config.toml
num_hidden_layers = 12
hidden_size = 96
n_experts = 128
experts_per_token = 4
d_expert = 48
d_shared_expert = 64
hidden_act = "geglu"
moe_layers = [2, 3, 4, 5, 6, 7, 8, 9, 10, 11]
n_empty_slots = 64
router_score = "sigmoid"
normalize_top_k = false
routed_scale = 0.5
balance_loss = 0.000239
balance_bias = true
init_std_router = 0.0152
lr_router = 0.00186
num_attention_heads = 3
num_key_value_heads = 3
head_dim = 32
vocab_size = 2048
norm = "rmsnorm"
norm_place = "pre"
norm_eps = 1e-05
positions = "rope"
rope_theta = 10000.0
rope_fraction = 1.0
qk_norm = false
attn_scale = 0.177
tie_word_embeddings = true
parallel_block = false
init = "normal"
init_std_qkv = 0.051
init_std_o = 0.0
init_std_up = 0.051
init_std_down = 0.0
optimizer = "soap_variant"
learning_rate = 0.00736
beta1 = 0.95
beta2 = 0.99
weight_decay = 0.054
lr_head = 0.0205
max_grad_norm = 1.0
warmup_steps = 200
schedule = "wsd"
decay_fraction = 0.489
decay_shape = "square"
final_lr_fraction = 0.0
batch_tokens = 65536
max_seq_len = 256
doc_mask = false
z_loss = 0.0001
train_tokens = 216600000
max_steps = 3306
dataset = "wikipedia_en"
Below are experts of layer 2 (counted from 0) of a mixture-of-experts language model. Rows are named router (the router's row for the expert), gate (a neuron's input weights, with its number), up (a neuron's input weights, with its number) and show model dimensions 0-95. Each number is 500 + 25 x the weight over its row's rms, rounded and kept within 0 to 999. Numbers have three digits each.
After each expert's rows: a language model's description of what the expert responds to. This comes from a sample of Wikipedia text that the model never trained on.

# expert 20
router:499551532497529458524475493483496493498527477501470538496527574464478508520490530494489500496524498538454529515519491465519526525494526499535483475503484534513483496503483486518487491489513500511507544560518498511513465498537483499530504501487517518522457480492547472512472455492559526519
gate2:510507518524512536523530457486531476498492493524453497527528524525537471522476499440467480479478503528497449483469478458538479523479486529481497490477474505534452500484486491513479521491494492491575488500484504530494511513530510495493512487504512474515477536504543483518557487468511516530
up2:539504504489496441501518436497541525536493447501518530466523533505497500526478496518529495521471472488471460472503512502530516475507527492503523539511471490465485510474508507491479515559504499469491463479471519521558496449523483494504485479491526489484512482509459503512485476491510447509
gate3:459516463510496489493468523484483479499503512503481527469483525498482500503523480519457462521485523528536538515506500476492499448513463559539493437509512504499500494508487517530471514523499528490537462500519507521517468493502477526497481486554515473499497478430539485489468463526470498468
up3:483488517496491486488458550500471489497468478481532492527481502480506465511473520576496498519528485486530491486531467516525524529492513466519461470475490462481471450510516488480475539478542490533525507505487528457482473502502502494498534530537507501536513503555479547514525483483495513482
gate4:516455506517487456490519455514542519484535510479484460533524521482467482518502522475472496492494537509493515474529486493493474498528514427488499541473510521521500532525503504473507500501523475527450489491487482491489517458472526532489488529519504525450554479495514478517510493493558522471
up4:517481454480548503509503477480492513486531504522508490519508505525464524500539530502549500523492493541526503425531449483504504482543516482468507522493513497526474492500531546515492493529503518476488521479481452519537522525468510502487525502470566520494519506525531497503459527511520507471
gate5:484495522482455485520475468530531504527523529516472502479526499524515518493534471508552526503497492512495484466503481487507561476538487505520529518497530498493519530498505502483499506521508499520427505523523536451538488515554453537503488512517535502507518482518470536543488483533542491497
up5:481467524498524492490494530454476499468504480526473476492489495495538518535494490498468511506546514471473479493475527450469507500495513540531470486493534461493494474546503534488510550466481497515512462447484512495542520515438502522464531515514462503475495456483514483470517518490505485491
gate6:435541466510535522483496457527469454550511524507512467507460515528480519491469477512467503487491513509491506456519507488521502518523506491512489506455521492511500473496489485512506514467544481483493480512540522499495513504472512497568471451516510475506429521483526486528493480504535498506
up6:473525473460522508423522516500517471509523457509465481484482501485479490512518488467515513487548477514504530534535439493496479511512474527562496516489509481464476527515479451453497486462509523528481491528488489525473494499483516513505477480528518534520516489495545485491487479473485484518
It responds to: Word-ending pieces like ly, ter, le, able, ite, ley, as in hunter, available, Website, Lesley, rugby.

# expert 28
router:535515525551494500500501479515507424470566488460483551514477489458512503500471518550504533453461482514508534520489514527498499480516505494504511513503478521494526526493552505496501516512548509517518486507479478516483506571493470529511512506501493516484490484489513508514461492501521515452
gate0:521498493481554517544546490529491508465554491502508512516495473474522484485472526513547543532522511514519549505496509484528502526481490554519525520557506509554547516478551508492516509471489510533528476469503502507503516489511488474483470489486504486479490507506491527497518477481511503435
up0:489467495490494495526506477524475521540502500523504519525485454552495517501505477487485525531500495476466523436521454528475512538487505480521486433562514504486523511461493510496502466526528490530544488523468490481557509472507525488518509485536495498468504473521507504474516535481474506485
gate1:481478485472503531478478503455502483508473523542492497514476490498499492492517490456505534489470484485514549492523546463504551508497519518507510491563496525496486511468531481511510500546511487513471506520507511496476514505479490464482492476504549586477450531499492531499487445477484490489
up1:474486553481474508495558468496512479527486458515508451501517457514485487522501502498494527492501492498468529532487494495501508539538484539463503539514516520497521452450526505534498517520507491520525459509518498516501514467506450512437525467477498490523549497531504466512515488512494478464
gate2:517502495480555547519517493477470494478526475488480519485463492485507507532485472485457545517496525505505564472471458480515473494473462497490477456460520524469497521490566502508542480505522516485506463499484501500505476506480501500512496526470517500434494523500516516491445496490502481470
up2:508508469525515522482468534489496496506546478513493528500544495494518488480531519494550469479440494500508512514496505511483546530456502491475482530497490511485496510514475496497511515485528504485461508500518469464493509498499457520470476494578479452530476459474460451538513522499542499501
gate3:496491471532510511514526485481484486548499485472480562521520511502497520457513474537455545506482494511501517502480519506492498420497507507488471501521510499436535535489521500485484477498525539515485481486456506501490497516467504502501505505550482536497489460479492511483438515513462467527
up3:495523533507509489495488480500511516453517505532512461452485487522494500557493544484502462480509477500474523495479444518487518507535488515519539524504487485543482459500471455503530533536482468501516535530547486501505503486536532512503515485461534466483508546508509459483538478480513499478
gate4:500496515497507484504513504477492491497545535496496489492540493498473447478499514499462497471424501450459497508481499536540493517491476508521521533549479510498507511482521479475562488490499480523490477491499512518510449561484459514488485495548487469474544546518498510463475505500495504495
up4:506512487492493510479498511486536501481537479492548521513498454496472482522486509509527502492464482481471481490465545470500510473480465491507529525481503498517488471494512499508493510492554482467533470494512438560516509503546431468526503504516465489469519511482532470437496515516514504529
It responds to: Leading digits 1 or 2 of years, dates, scores and table numbers, as in 1-988, 2-018, 1-7 April.

# expert 33
router:505484523519484495512478521504515472452528476488490538459458513491513482487473497527498504493482483558516509501509480481570515514481527474545478521498480492496522495490538491463498476518575546520514499516498473495491486519502477529556475507507482499503511464577523511523496496521520501503
gate2:494499493502488471486515514487502515449497517501507484509511508480511545457500500463483544476517502505522453513513493518501507535534519475474506526513498530504531531509521482504483510440491586499502523495529476497462529500518464444495483498484486451484534511538498550524490499546502511540
up2:508552523466547526457461489462511461518465485548537500486498482514510507505498504491520460487509476522495502490525494455509491487526526535502457499476490481478462497497508504530497503530497487467422517511514527468509465486500526480496509465523518486507467526457514474490535495491492470454
gate3:509534544510504455487532507512506532479497482496507522489496519512519471456491484526508510487507514469491534506470483477522515490482478496516494519518463521491532508508474509473531519452513500507474490507455510499483451513552511554514458530548450435511511522448525492543506507492489503526
up3:473512511498491436500485502527484513475501511476509512503526515494482485468484505509504520478523524451517500497500483479522525553449504486527519509555455480450517506497478484468548554483501506485448485487481542502506486520549492516497472512508458453506515464477523485528510528484470521485
gate4:478467493523448510532533560532512491482498522530487490446504540450473505477518477508495483508494499542531557514478492493530476500481537499544502521470484533500491527530511519474528519505522541507521501528487485467533504551477455466517501476524464526512521520487496505515497523507498509506
up4:456494527525479467502527506524520482471487474450514472480504524489520522464471517481501528524528446507514499508510455454508483552521483507515500471527486504476545483489501501508502473526544474512525467502500520522548498509501504538511559483502540510459558502498500513453487507482486488506
gate5:504506492489497526469485508517504489507480521482527507547529509466540559462474514486472531480486495461478458539548510508487447497486471515515484450511481515548489494471520469509502518458475519533482485493438497515496516499462473474473502505511499496510473478541477517519534521537530494514
up5:493534477514533484500510522477487524503501520477507534526518470477484495501517481460463519477512502466457456486484499543436464494540513503475553512543485488518504469518491490514476511481472458476521480480512532486497506514490504438523483504477540514523446537475477483465480495499504482470
gate6:512484474440483505507559501505530473475506511558515462530517506485486500487458479543504511455509494526537532525471503485490502496515526473481484505504521524488470497514522468459497466495499504522529478494499545500496503443524556493495504473486494486490491547501543499520450472522475508527
up6:507452460452507492532482479514489494466494514538545503527502505542518489440513489529513485473516493537496496505527506508507531482527534511514474522501531501524469514499519506522465500464533495516522519493508474486532503464513532511490540450436511503467509549526547537522487484519507500499
It responds to: Digits inside four-digit years, mostly the 9 after 1 and the 0 after 2, as in 1935, 1996, 2008.

# expert 30
router:533530503549510514468502487488469516516475521455497503448452527473494477485536533503506471505506494513486497479491519475537492519522504467542475490487516510517515488530544499503507450510540482497454491459513520518460483512490472539502518511475522438504502477494481527481522472495534557494
gate7:496523490475491532504517511523536455515421476478499527475480480485494449498489511522498470492488494501462476550488511484523519492538492475465500496501507513508551467518482509503480510505436501480489502469495540473484488517478483547502516504531477522533505467509500467546494503480485560471
up7:486558483501520499523494508527522513525428506508511500453530486452481446508502483510491485502531498508513504542520500482565477509526503437479511502508534483522506507441504476510454489492457498471510460480496505492488504506479465489505514538523515450518514493479496490529489514497489530490
gate8:460523524529491480503511500488479501509503486420506486491450523506494521489540487461487441477563507511496534531513527488494551493499518533485486460494508499494467466504474490489475504480523470494547514449490525482476512476468537505499466492524495498516503489489487544507477468480474493469
up8:549509485509519567524509483519522458501520485515446503529470501533477466516459505524530559428464499461494481475471491495546507558534503513491481500538478511508515502453501503510515523477484507524496510484505493528492494508500503484543515487515517476490483506499527480508522530513532507479
gate9:473490482499509442503541496481521457491545489521478530500491503461525536482476481499483477463518525532526513487447492532510510508511553493531516514484552487529502471490497514509556507475522478515506517482526507494494534476502495540539505501518477455454525510536535506489497448512509477497
up9:470530495476501461474558517469532462506479490489507525483495523508470502509488498484484507467504520485501480508485509497495460477479505516522489484512518476490464531511498481471571518526509491561531493489525509452488508505471502569500512516512456474449530540533485490475523456508520495515
gate10:499486440513494512499480493482511498514478447495491531484531507513463504455443493478521514532488472512508477543505483547474490538448489510518535545494498509500485498479522503539510498504473548519483483499526517516430521534485513503478498517514520472505471505472460485510551516463514488488
up10:507476482520509519521498511452501491508462533495505525498500506492514496502443552501479475498515496495496478494483503520519454454486505482501524479530472474496468481543491550516450482518478461543448513437483520491466532504488503501507510507484552502488474560503475523478495497466479472497
gate11:486526533462521559508509484526493489512480545524509556528469476549495519512489502503490502516482494542492496497501476499458503512450508501517518480495428510481541455510525534515555520487517499491491558511527488470502485488498487494497517527471506511519502511462506526510535514542527499535
up11:480525495465448536503509440481463474541453483525532496493503526517464490511502487504431478475511533494505492486475499514500484487504520506452488486469464523471489501557486516448503476501453499511531511501535493466502499491506493492542513533487531514494521518524510504486497526503457464527
It responds to: Line-break tokens, most strongly ending rows of pipe tables with scores and statistics, and also ending prose lines and list items.

# expert 16
router:510508486502526530529495522480566507495486524479474523487483555512500504469456470492453514448505496531491538519492521498485507521487475494491532565493483529484520503516519492491507501484557502463531502522474527543520506572510509483545532495465499515520495515466521489509507493523521513491
gate0:527502563479504475526532495486486448501489508492477517504498502533534493533446509487494490476524505502496464542508522538516514515497457472439534509485486509492531522519519507491498563466479446505468506449494499467500500488509472507492513500496486495522539497482528537526448503525495483513
up0:542535516491508466484547479511497521491500520461538530499500503514486511504518476470489495492505513481469453515494513501526497464474522455455504534514472499563511497469506454497451538515457453480515496447509511491508494524527477469474508502497529459528486541491513532485532526492507494517
gate1:462498458470472526528508505491544472471496520482535517469498551502473477478509506551517472525447500484489498519484541504531477535523481490493504523521548501471550543512489540485489474510531468522482533462459501490498511497493508514521505501494501550505471484504534518505522494513496546536
up1:555524539435515512537495495506527508467526482480505451496517546512522529482518502513500490480525502458508531514497462481508508522483502478500502517461474536452502508502507492508493483456532466544522457537464505513523527481487510513496470441505510472484495534503543500496486521540505500485
gate2:480493517546516497493516510467536476530475470539466538502502499519503491504503502510517534505520506578490488470452511498457502489479464571508483513499492485472498482507489479463532514500504495486520431511474506533495510502517493486545518512521492492510514475533520494516548530510561517500
up2:518482497481421474521511513500515494520464475469507503472531521537515451489472506538551532467531455478517510482523498511502478476522508525501471511519505477506554476554510479520523466462494509507526504494474535495498529486485514465501467523506494488514481431512506488503500504503466507473
gate3:547480526486521496549451520442485491451529531472528491538517523505517453484469504514471458497508509498516511489517499503516507544465499494462491511537494516504545497510539504523523502471468477522472514481549501507471501503509516512468490481523484505502479502474497493455557523517457522517
up3:464520517468469498518496495523505509495535467462513497517475546469441510531479521499539471514496459490510513498527517500526470493524472493507498492507506545535486494508497502503468430548526493524468539486476502500478506423480518527528496523497501506519511529506492483491483561506492519528
gate4:473493538473476473503488518493500464539452514506484499511476525529484516434490497520541523497522514535514463513511530481488451459494534470494473490523480454488548521542493506513494481503488484525451490456487551532494525476492503494500551503522509504487471497489544477515508480512518523491
up4:501514482516521507494489478535491467523540497499495507480485451496515476541480519518508516535472480488462544519534515519498550521478498489498509477510513547456485517466530538496520500519538510480539492528519484523473478496539517442504463477471514533486532487481481537488484493454509484552
It responds to: Brief word-start pieces s, c, p, pro, con, sh, plus ip finishing ship or princ-ip-les: s-on, c-itizens, con-fession.

# expert 25
router:476499514508553501485465488499527493504459516430488507493502489462512543516466484493494539481440511542486523538472467489505497518506521473483457502504495528500508494532505474483510500507511523497526540495472487506491478569482479536488481514496508545496463443477498521492519504532517533529
gate2:515457487522552482511537526484473522516510500451459476504490492476502520534516534502489506444435519515495504434477485521479497485475500490497521478492491481451470481488499500503519498528529531462517474494480492558508448515513505462485499515511472533514528518461511514495529518496498479514
up2:522503504512496534495501488472541466499467481452514516536466466499528498523514496518479472479499495502509443498460480535489471505480508462475500488518497478491539482462495479528496443520488493513526502486510519471519514517506474428476535497507445491457513556492505517512488500461480521536
gate3:478468531465529469492508523542501529488468513469465507506504486496446537491477521468517509514503480524460482468483452511516515547521517468520521513511506491511521518490513516480480456480515525532497527496437512549472526487498494485476491492512457483486480510454430500494478496515510474484
up3:532541486534496496492509507489484559502509532497519510446494543545537496510517515457499449484510509488487504503457535467472502489516495491491478490490471503505482516519480473523512498515466461489496496504501496512529434482502503523542517540510576497459523509547491508507539507520471491502
gate4:488509466505528493484504510499524490497529501478504531490533506503497521524464546462498469512502543523542485505463516502511528496501481503491480512511476542520532493537499460490445502503482507492472514510450453490493477502463438531566501527465505500545469485471484506533490525530462502486
up4:517508531501534542474537520534495513509506539528476506547502498480533494498560467521511491539518489472520521525527520509467492527485465546523517519549481561530473466526500497510519478527512490497466483516524486502456513517536507494465490534460480507479493509508518508511454530478519502504
gate5:501455489492534491445471506466475505480461529505513492535496508552498518511520479492535501446513504523536528495500460507484522500516480529560464516510475525463523487536500515502497486478511560505509509513471499495510487529520450444493499496493551502528472458513483495523502507469507510525
up5:501459513531536480526510500480517498497521495539507519469510484522481494499518562494513459487510491501446551489495560492514493495511518509527498442520498464486523492495532503500525480503509529551524497485494486516507530513471522500514502463536453480528546504542547519501489516501496459456
gate6:541508511519513480480521479528489485503532505497491478456503486496483543526526494501501525467499495485438534506496521550497521520496457508518530493501524554492491522480509514450509538569491496492494502482481520452577497479495470516520501491481461488489507499507525477487551486533508512527
up6:493529482484523517452503510514476539491525521466412470530533527509538521472511456469502509524491508485491515475519499466505528546476478502498505482467491477524523484517523448500482486448468506492466558525483499509485510479515504494488538502503513496522512483513478513520470528512545471501
It responds to: Word-final s marking plurals, possessives or verb endings, e.g. metric-s, Co'-s, furlong-s, pull-s, plus the I after a quotation mark.

# expert 47
router:531502482479473525470531469512513510493516518509509461476506527526496470475487540495513475507526489488482482473480483521470500482520518489460466497475522499516516485526509469521450524539547482513520489487475537499525518460511460499481519523454474532470525525477499461504495459487493568553
gate7:486513500487499518525490503449517499504473460512496533501552471498478510513518516532484504484495466508517482495468501494513494471478530520551460496444478519482511475539552512482510472478469496500517469504499486499514485462547484489501556455466500509499496444482519533499508525511544446481
up7:583491483494471512499493472493517536492485487532546461459481538526516494474485488498488452517506483519513521490462480526516539507479465483519536516493489511510515526523496453492532511519506556517536499554499481535509475510507492487507470486522480443514481472502476516501497542488509504528
gate8:494509504497463516500536528504462502528508520462471479458484542531486495520507490482533498549450552465489498505510485513497473509495487500485509476506508514483469502503530431488510521506547504473462507467449519481490507514537502498489505521502474540515510469471473453451472513520471486467
up8:497464492501496507539463461503549503516494492478516540516481493477490548448529476542469477489531511506505480496468507529519489487508508462556486531485497511563497502497514502531516483517502531528536478498499507534513452542513520485475466488497516465543490535491547523512502538504505484515
gate9:522516454506485476498519483506516499524502517516512507492502501492499507516544485482528472486494484511474498481513510463533512471493491557476465530513519500490489505450448533495510520527536448456510488444524489523462494527451451521533484485479474465447525481499544501473502525499491472508
up9:486470563536509485500456475480533444502505516518479520475494497478544452491503512500502511503511466470489522507490498517499480458495531479453497466464482461459536475552518501506526488520476512444511462523518495488481497524536520486487506507498496515539492488521518482525456523485539500485
gate10:530519484548504521526483523485509514441541488516528459463507545538504467518504491473487469453525490496516542509477541494499499504479495474516527529519512495522501510509471466508464531505460534487482477504480501509522551473470470522511493532557515476510469509529455515467497494522505506506
up10:499482492475511517494507504487518519483510478485486456507508493510483514530474525514512495498490524512500519470511515493530473533488544496519498422487489500492493506456491543514546524488473479490476461448483506524442549481460521547519437500475535508494524532515492510494452474490483476520
gate11:486479504514501519482488484495459485539521480502514474485486471513569516457481527498506508520461481499496479476564557504499479516479475501486562493491517459510488496466515495490488449497541504444436483486514536495496476529488503486479509475516479486477506471492492483484479504534479524474
up11:489512517477520506479499541492497500519466517525531544492514494469516483496516485513490507488487490495443499456475510501516491485469452531498470522499493507531532492441524450476548492490534461493523516442533510474496543504535445459478477484475492486512504518521533504484521521497498538530
It responds to: Every newline character, ending table rows, list items, headings and short description lines in infobox-style Wikipedia text.

# expert 22
router:503527525506514494465493547465480492484514490481485510463518494501487549476510531503484504462506484508473497541504482461525481521500514485530470515545494559510504491472496542486507502487510551498471520474492498496462503527535507479482489490502493541486477490484588490496487491515567535468
gate0:500468528488473520510528541495519455483479523521503525459532582502514491498501536523517465483490518550524488460494530489528455515504502514460453499505507484487524482476538498491499493502536510512480508490496502487514493497533495458506490564484522531549492510523510509503510504494556524468
up0:550483528502469503503531451498471503498538499473518478479536485531491506488526507492492489555498446546507475460442516487483515518468454545459497502501440505521484520455520476502529505527510507513479461504536516482489542499491528487514477508513484478464505483483507519487484477521495487482
gate1:459490512484473489466471484500490478505525478516493492508482477530470508500491503548519529489495469468480501535476496481494470534464484500517486492505526479516554473473504510465474490454505524529466477473522482540505479499516490483504483501527510540551494411546484513463525478527524496523
up1:490514441540482546518508447492483529542529450483490488470515456475525495513524510470543490488485480502503490503513535489514457512504503515500470493495484478545533427498502505521464463491535523513490511496474502515494517504494503469536546455495518543506539501497504474504506515508510531482
gate2:512436474483476500465516462437470510488502471487478508514557513508517466497455497504503497512522480503489535498528486530513468534491467483530509516509481462504540470486482463523537501526490514509528489531454491489538508514515514488497488490491470564472531518488532492487460487497533527504
up2:517488505529530504494465487478518479497541510477495499485501489459525504503503519535492495549523478415504516521521521530535493504507479480492509539549532546511507497466551503496509518485490503502488489496490465507506531514495550453491509495556441553511501500472520532510482505512528516491
gate3:520500499536514509473525492464496483478467508529494466561551493502482482517530528505467481529472449522444494499487452526521485517487522493486482509487503495510485497506513478531515497511520539508455477504475470521519476539468518502491474490472485529453452541487455523524497473475508497530
up3:490557466528455425534515457504508486475477479487484505507532496507493526487477527506489479513461455485512455479515491503511484466476500505525459525469490444476505509503507520516515488488544505522492480495493513555533492489505543504503502502516473495552525502476488510482523506506477535551
gate4:484532529461492507531478498468541515478538501490463504483492533483501434480546498525535476470522503496547491534460480519495480504465475501511468491533524522463525472472518525493482498505516502492459470510476515495494513501531485491494496540502479526472554523488565464522494483506507474495
up4:507520517510491486535536537503504509475470531536478498491516514487512537501524471523506497459470506509524502481462526485534468475481438504525522519508515547479487466510494532498532534503487474527505503500436542460489495481520506483509461508497463508461542509474539499481534481482481448485
It responds to: Closing pieces after one or two opening letters, such as hen, ith, hy, ublic, ersonal, ost: Step-hen, W-ith, P-hy-sique, P-ost-al.

# expert 38
router:473563528513537500462499484467488531517552492475489497532489511510540471523452535522447507429464519525471507551481521486510516489507517482491518495513457484464537481554538509495505459506514508500491479490494484499507502491476505504522467496508513540492464461487504512504516488506509501498
gate0:480515492512474541479519524463496504486504507488463516550520468451543489551500534469505521501519535497480479445550461501508495499505482531526486521534503514551511487536522486510518490500494522495534501490495499500506523504517490525522494491525511511485519454497447465431464493531478476503
up0:529520515470476505503542455486519498514510512539510467498476527478514480480468513476517463493519489499522489462496447506520535439544465547499478533519526535520516519474482496508456483495471493504497513516483486534493486555509448493509481516474492451453495516534484459501508510495493502493
gate1:479497494497498522470517516486539520475501550504536525524503527513488518511536533496533503524462555483521490490518488504518499522517491440482510542512480537473520465492491503445500494466495490478462489507511462497555512510483454486452474481442490555509521506529493508494503516487507492533
up1:520519503467497494487486501519511505496520443490477530492495542566498520509543471500502489479507491528460502477531455496495455519538505463486487478528504472506463465482439511486502495521510483491531466472530461527479488493515500539450471505493482532501475486538483507462457520491493486480
gate2:471424471448538478454507516503483519497488471485502497543492489475510498530508539530487496495517490527505480489460533484545493542479473457485498502503538474470513484497466479494550482513523492460461476517486490547519483478487477491517446520521520519527512505527509478478519501525482495498
up2:518515512517466520469509517498481501497469479479492500506515479471473523532456481489490561476454495488514491451518545473527462519468479467469456519498501514515518455509500501493518517485507544462520465490490494511438497499512546507517504457508497505475502439493454521492477511516475525502
gate3:466472487508502530509482466516480502449498483459551469467525508467523478558503499484465496488482470504495490525520505497505463438535497506479496497490532528487520501446506499488534530493526501485452530502528509459491500487503488492503478427503508507489480500493543536538529524486510473498
up3:515464488520587512527480495511518470497511459471511492497491479525479507528522490527481460512487541466498544477486472483496503499527486520507526478519534494548503515498502464474471506456482539518533497534511465538510497501513472499501445475517477519510479502484487533499526494473488497564
gate4:511490519478513495522496498522460487520514510506490475523466518532507526475512508495551565509485504499491494428440514498482502522513516505490532518505468489482457520505504489497509506534481514521555524493506472538516497468485487534527492515481538527520509483490534581494486493469531458495
up4:442554471494473496507500469480526477479526472502501506507476476498501497528490512472502482469464487480522481470461501504482493524480447534488531502492539496473463519482498509483498485563497475486467460532466483531468466489539492458532479494515501506514519498514527531526502523517497543552
It responds to: Verb endings ed completing past forms (selected, allowed, declared) and est in Contest, conquest, destroyed.

# expert 44
router:498523506530492463472508527486506486483487526442490563513455528532529536487483519493462501463490503500486501509494490471522526463543515491506511522529476563489498521504490519489498489493564500489467480501507509490528514523509479538516518512471524462465500501469532520490529488551543522471
gate0:484507552541477482530453510469471504478523522530519468482552475511519514529516454474501487482494484516482511481511469503448457528451549481514529520501507534517469484509523476505480486504522508512516549509505526490519502490527438485531488527516522514460497494503527491490475478520523526523
up0:468489470490518516492525496531506519477486493482477534499473465478558507510479501509531538534446486537478494471477526498538520510517515500522495531513491483472503510516468533498452513449507501532507458470520532462504454503482549483545509499507539469474458483524482498523513520503496518528
gate1:474529547521514473505509466490508501491481490498518457481514508496502545514485498484515495471504493480491495482499478516463523520481515499506495578527512509465536463498503514516460514479542529514487500545468459550474480498521515483532457502529525512457528491495491498551453531489542524482
up1:455492535538531459526497506470470540476474489463521510480491451497514528516505522500481491537460507469484486490493456486478507481471452465506518507517511482481520459506499515494489509493510501528507468539507494500505560531462501492544490501546472493528527485517523470501467459474534469482
gate2:481482447484492534523492509491500518466485515544529497509530502487510505467532460521489454455505512506505551544487506477498489528533518491511507519526503527495495530500474474504541512500501502530473486487502482501563488508449497491523482485519445498523488522480549465512529525486534492435
up2:428470508536492484499482465497469535524493493533475552494519485524502531503487505515463514510494506493511522509486473511513486532489523510484495559530505461500493516513514506519519526503507476485497515520509481455527486428508473489473481483468535500533524509496488481536561540493466456484
gate3:500518495426457489511511476479503499486495435477498474532510494493523517508485519504480488476535480529483485526503478489540512477530506525451450517475475500499499558469479496468455496513486479521529448513525570491489522545495484458507497505508508521517510475495510497501488479468483506510
up3:498481496527544530468515502520492539492524536500493534457532531469483466505503487490521514513497512526469481484480518482521506520492502455526528465473487477505550480516520513489581497494487481527539489474477452483506467503564490512494526502466454527528474511500501499514536531511515491506
gate4:486505457495460493526537483451498485483526484519507524464464467495493477520516497475497478540523485518484532544498487449499481458484529510482471505485514585506518525506515473461475483491463532520502501524523555554503502500476492500509503467528532514524505529487497530499488478507502501527
up4:500458499465467488467502514501449474496523512506497498485480500494462472503526467478465508473521474473516559534469517503516494459457510518532479499490554526504461466489480528477459493532508516484487493505530539537507516490499546512512548532514490528506538497463478494533488479515494502536
It responds to: Digits 1–4 inside numbers, especially in coordinates after ° or ′, and in dates, ranges and decimals like 2010–11.

# expert 54
router:474529530536512502475496511498514512449484494501483511494463545483541501511484563497479546468461509508508512508499500468516521519526508463496469474498464527513511477531487516455496462464496515479491528506524501494540490561534487505535493511509503538484499507539527523534470503559502500468
gate2:550505550542476559549460485505480536507493545507498494499494539523480496495493453475502509489489508510472539477493474507497497536491478525488496477455502476513521464518536489504506473535464503492501421533517470507530488466496516504512473454499481505499484535496501500490533485532498497494
up2:510529487524524506507501438496495481467473451520496455529465501480516501495516535486458470506492514513482510436541510481507480531471459500489497493499495479468475487504515543502448492521515514516505478507545478494464519483485514493460500532545514505494537497506472515490584491507492505498
gate3:477511532468490533513493531491490494534511533512503527473517452502528528480493525469488484494512483520501449550502489538545517460548477512456492475515522483511436485518496494490501534535489488501499488501502533492509494461473562519521504543559517531517514524498483508499528527481488499488
up3:508485532460499489528503501476493513487532516494494502513516494481499521497512525464494510476506461510514479460471489502508505509509462506500533491516554480481456479520496532516463482444516531500507469576538469505474498473468540488463492523524541518517512452519525507509503475549493555507
gate4:507520504516489483481526487512505507488440467499513541459498538522471515520514527544505556559493509556475512478509536494506519501487483509508486535522481477479503497490467505545482450477548520504493522521519478527467519523509494550461484482497519533517500513498481484488510467519456473526
up4:569459519511506492485528491527497527538491504487505508468558489487516492480517541469478506534531470507511498538474484480537507469467491483505494532473468468501497489443525502532516516506533478487502543499489475516469540502484483521476497433497532487511474495521478467481535522512494468491
gate5:478508505471536522433490515445523466515497496484512473547497465502541530501532511480496474535489512499523517537503462469494531427478515492474480529521501468493505513507479488485485458496519506486522442529531504545521519530452498477474502539497536495513496497500515501501506489505471491511
up5:457532538464517494506513513480473504445519508478528539559484523479526512482517500471538492527494446478491489485501515502542511532535494486474477502528492472460519531509523499487467523510515493453483476500485462539519521472493503487492506486525525469500445523550515480490481513468529484517
gate6:494458543525489509483488532475507536479497491475524508544526504527528535501492464486518498537521418492491542484502500488509476507473488526530490515520496543530504454519544495468535483469527520512499519510494485465518501470490521491497491514502465522508543542555473507481502528515526531492
up6:503496482492511499488508551465471519486469524502515536515508517482523486511516517495520552496491496502512526498494493488474501461480485455505501484529505507471547458515497500470508466474532484500495492474509493487514515546503537550543548505529429516507493494521477545453483513488574496503
It responds to: The digit 0 in years, scores, coordinates and large amounts, as in 2-0-13, 1,500,0-0-0, and 3-0–25 in tables.

# expert 27
router:490507517528515527519475547500487520463485508462484499517506534442547484547477505497488509485479487526491496529493523492523489493496491509509502549480498554490487505534539495489473523498494512539482470518493495505503456526516491534513496528564509515517471542509534505495513484504558544442
gate0:486544488485495470526520511456458505540503456482481524507499513517501486515503520497503524489545530469464519521495515546523464483531502474470486520477493474480501524510496501482504539552523486494519482505504539454501515535537453470513504533530494528452451519474505540511507515509515488455
up0:521503503501522497500513500502501499510519489522486453471502513524494485522497503509536530498500504495507500537474492448521562568519491499513482510469553489454511544520507507459466541492533453526494503478438459529506498501489488505520518500530501495476494557543475500544503508474508505475
gate1:481511525508495463505501525486511555453476488526514475452546537486505460483476518531499471459525506509507460512505514510512499468505473527507495522484464554518469524506458506470530519497507499463526546476549524523522466522491520502538511520503477486530479476481495475483473512509527540484
up1:513512510515520518520457468517535453502504510571517485491535491522508537480549504501440467531531480517516480501542518511516520480557557513489489481499475486491491529487529515554473496498455489493496544481504504527513503492525497502476493475515525523465511503475520498483533518520522516478
gate2:535488480548533507467489537487509484464502505502462517515502503489535466497469458482534530486525530482535491502460492489509467512520498518501486517514490520509511518484459459472459521480450512482477476533518505480525451485480470489556502467472501498492507554503548504504483481509477539465
up2:511501544507490520468474493493527529552500467528501499508480482503530520523492493484513472514478469521534504492484492500475525467472549490513521505492528491495515515490483531525507482477526500535484509477504466519504478509504497572495515528462531483524503525471493403529543485528542497521
gate3:505519502541499508522487524506498503542483476505519545513547498480506515524532483535506478473517507445497536540507497500550456540521500507514517519497505513484473512534500457453483490522506490496529503470518544518492509536506522467449452489480501529507493529504517528515474528547525458472
up3:470451499498508506466523484504543494501513524450463506504460491548537526515485550486477514489480542480495473499510497482483451528507497498523492492529524487470500539498497511533532511455473507498476531476480457502510541462523526525472511525525579508493477501505482480484486516497511488472
gate4:484493475498525457490443490474526478488559499462501494483517535495506483454480529477525481508464484513494483468481536504493499489505529490480475511488533512526472486468530448499509513505521484475486465472455472502493532469546526541534518477480461519501488516481487498497528461520496516444
up4:553483466471489535526487528481517537459492465497529504538489495494530465538520498499523529530533496519528484504489490515479499502494495520523471512523504505482480510543482505514521513480495492475527494543451463461556548467494533508479495500515492458467498516457530497550492513520518535519
It responds to: Word-final pieces es, os, as, ers and i, as in vases, cases, Māori, José, crashed, releases.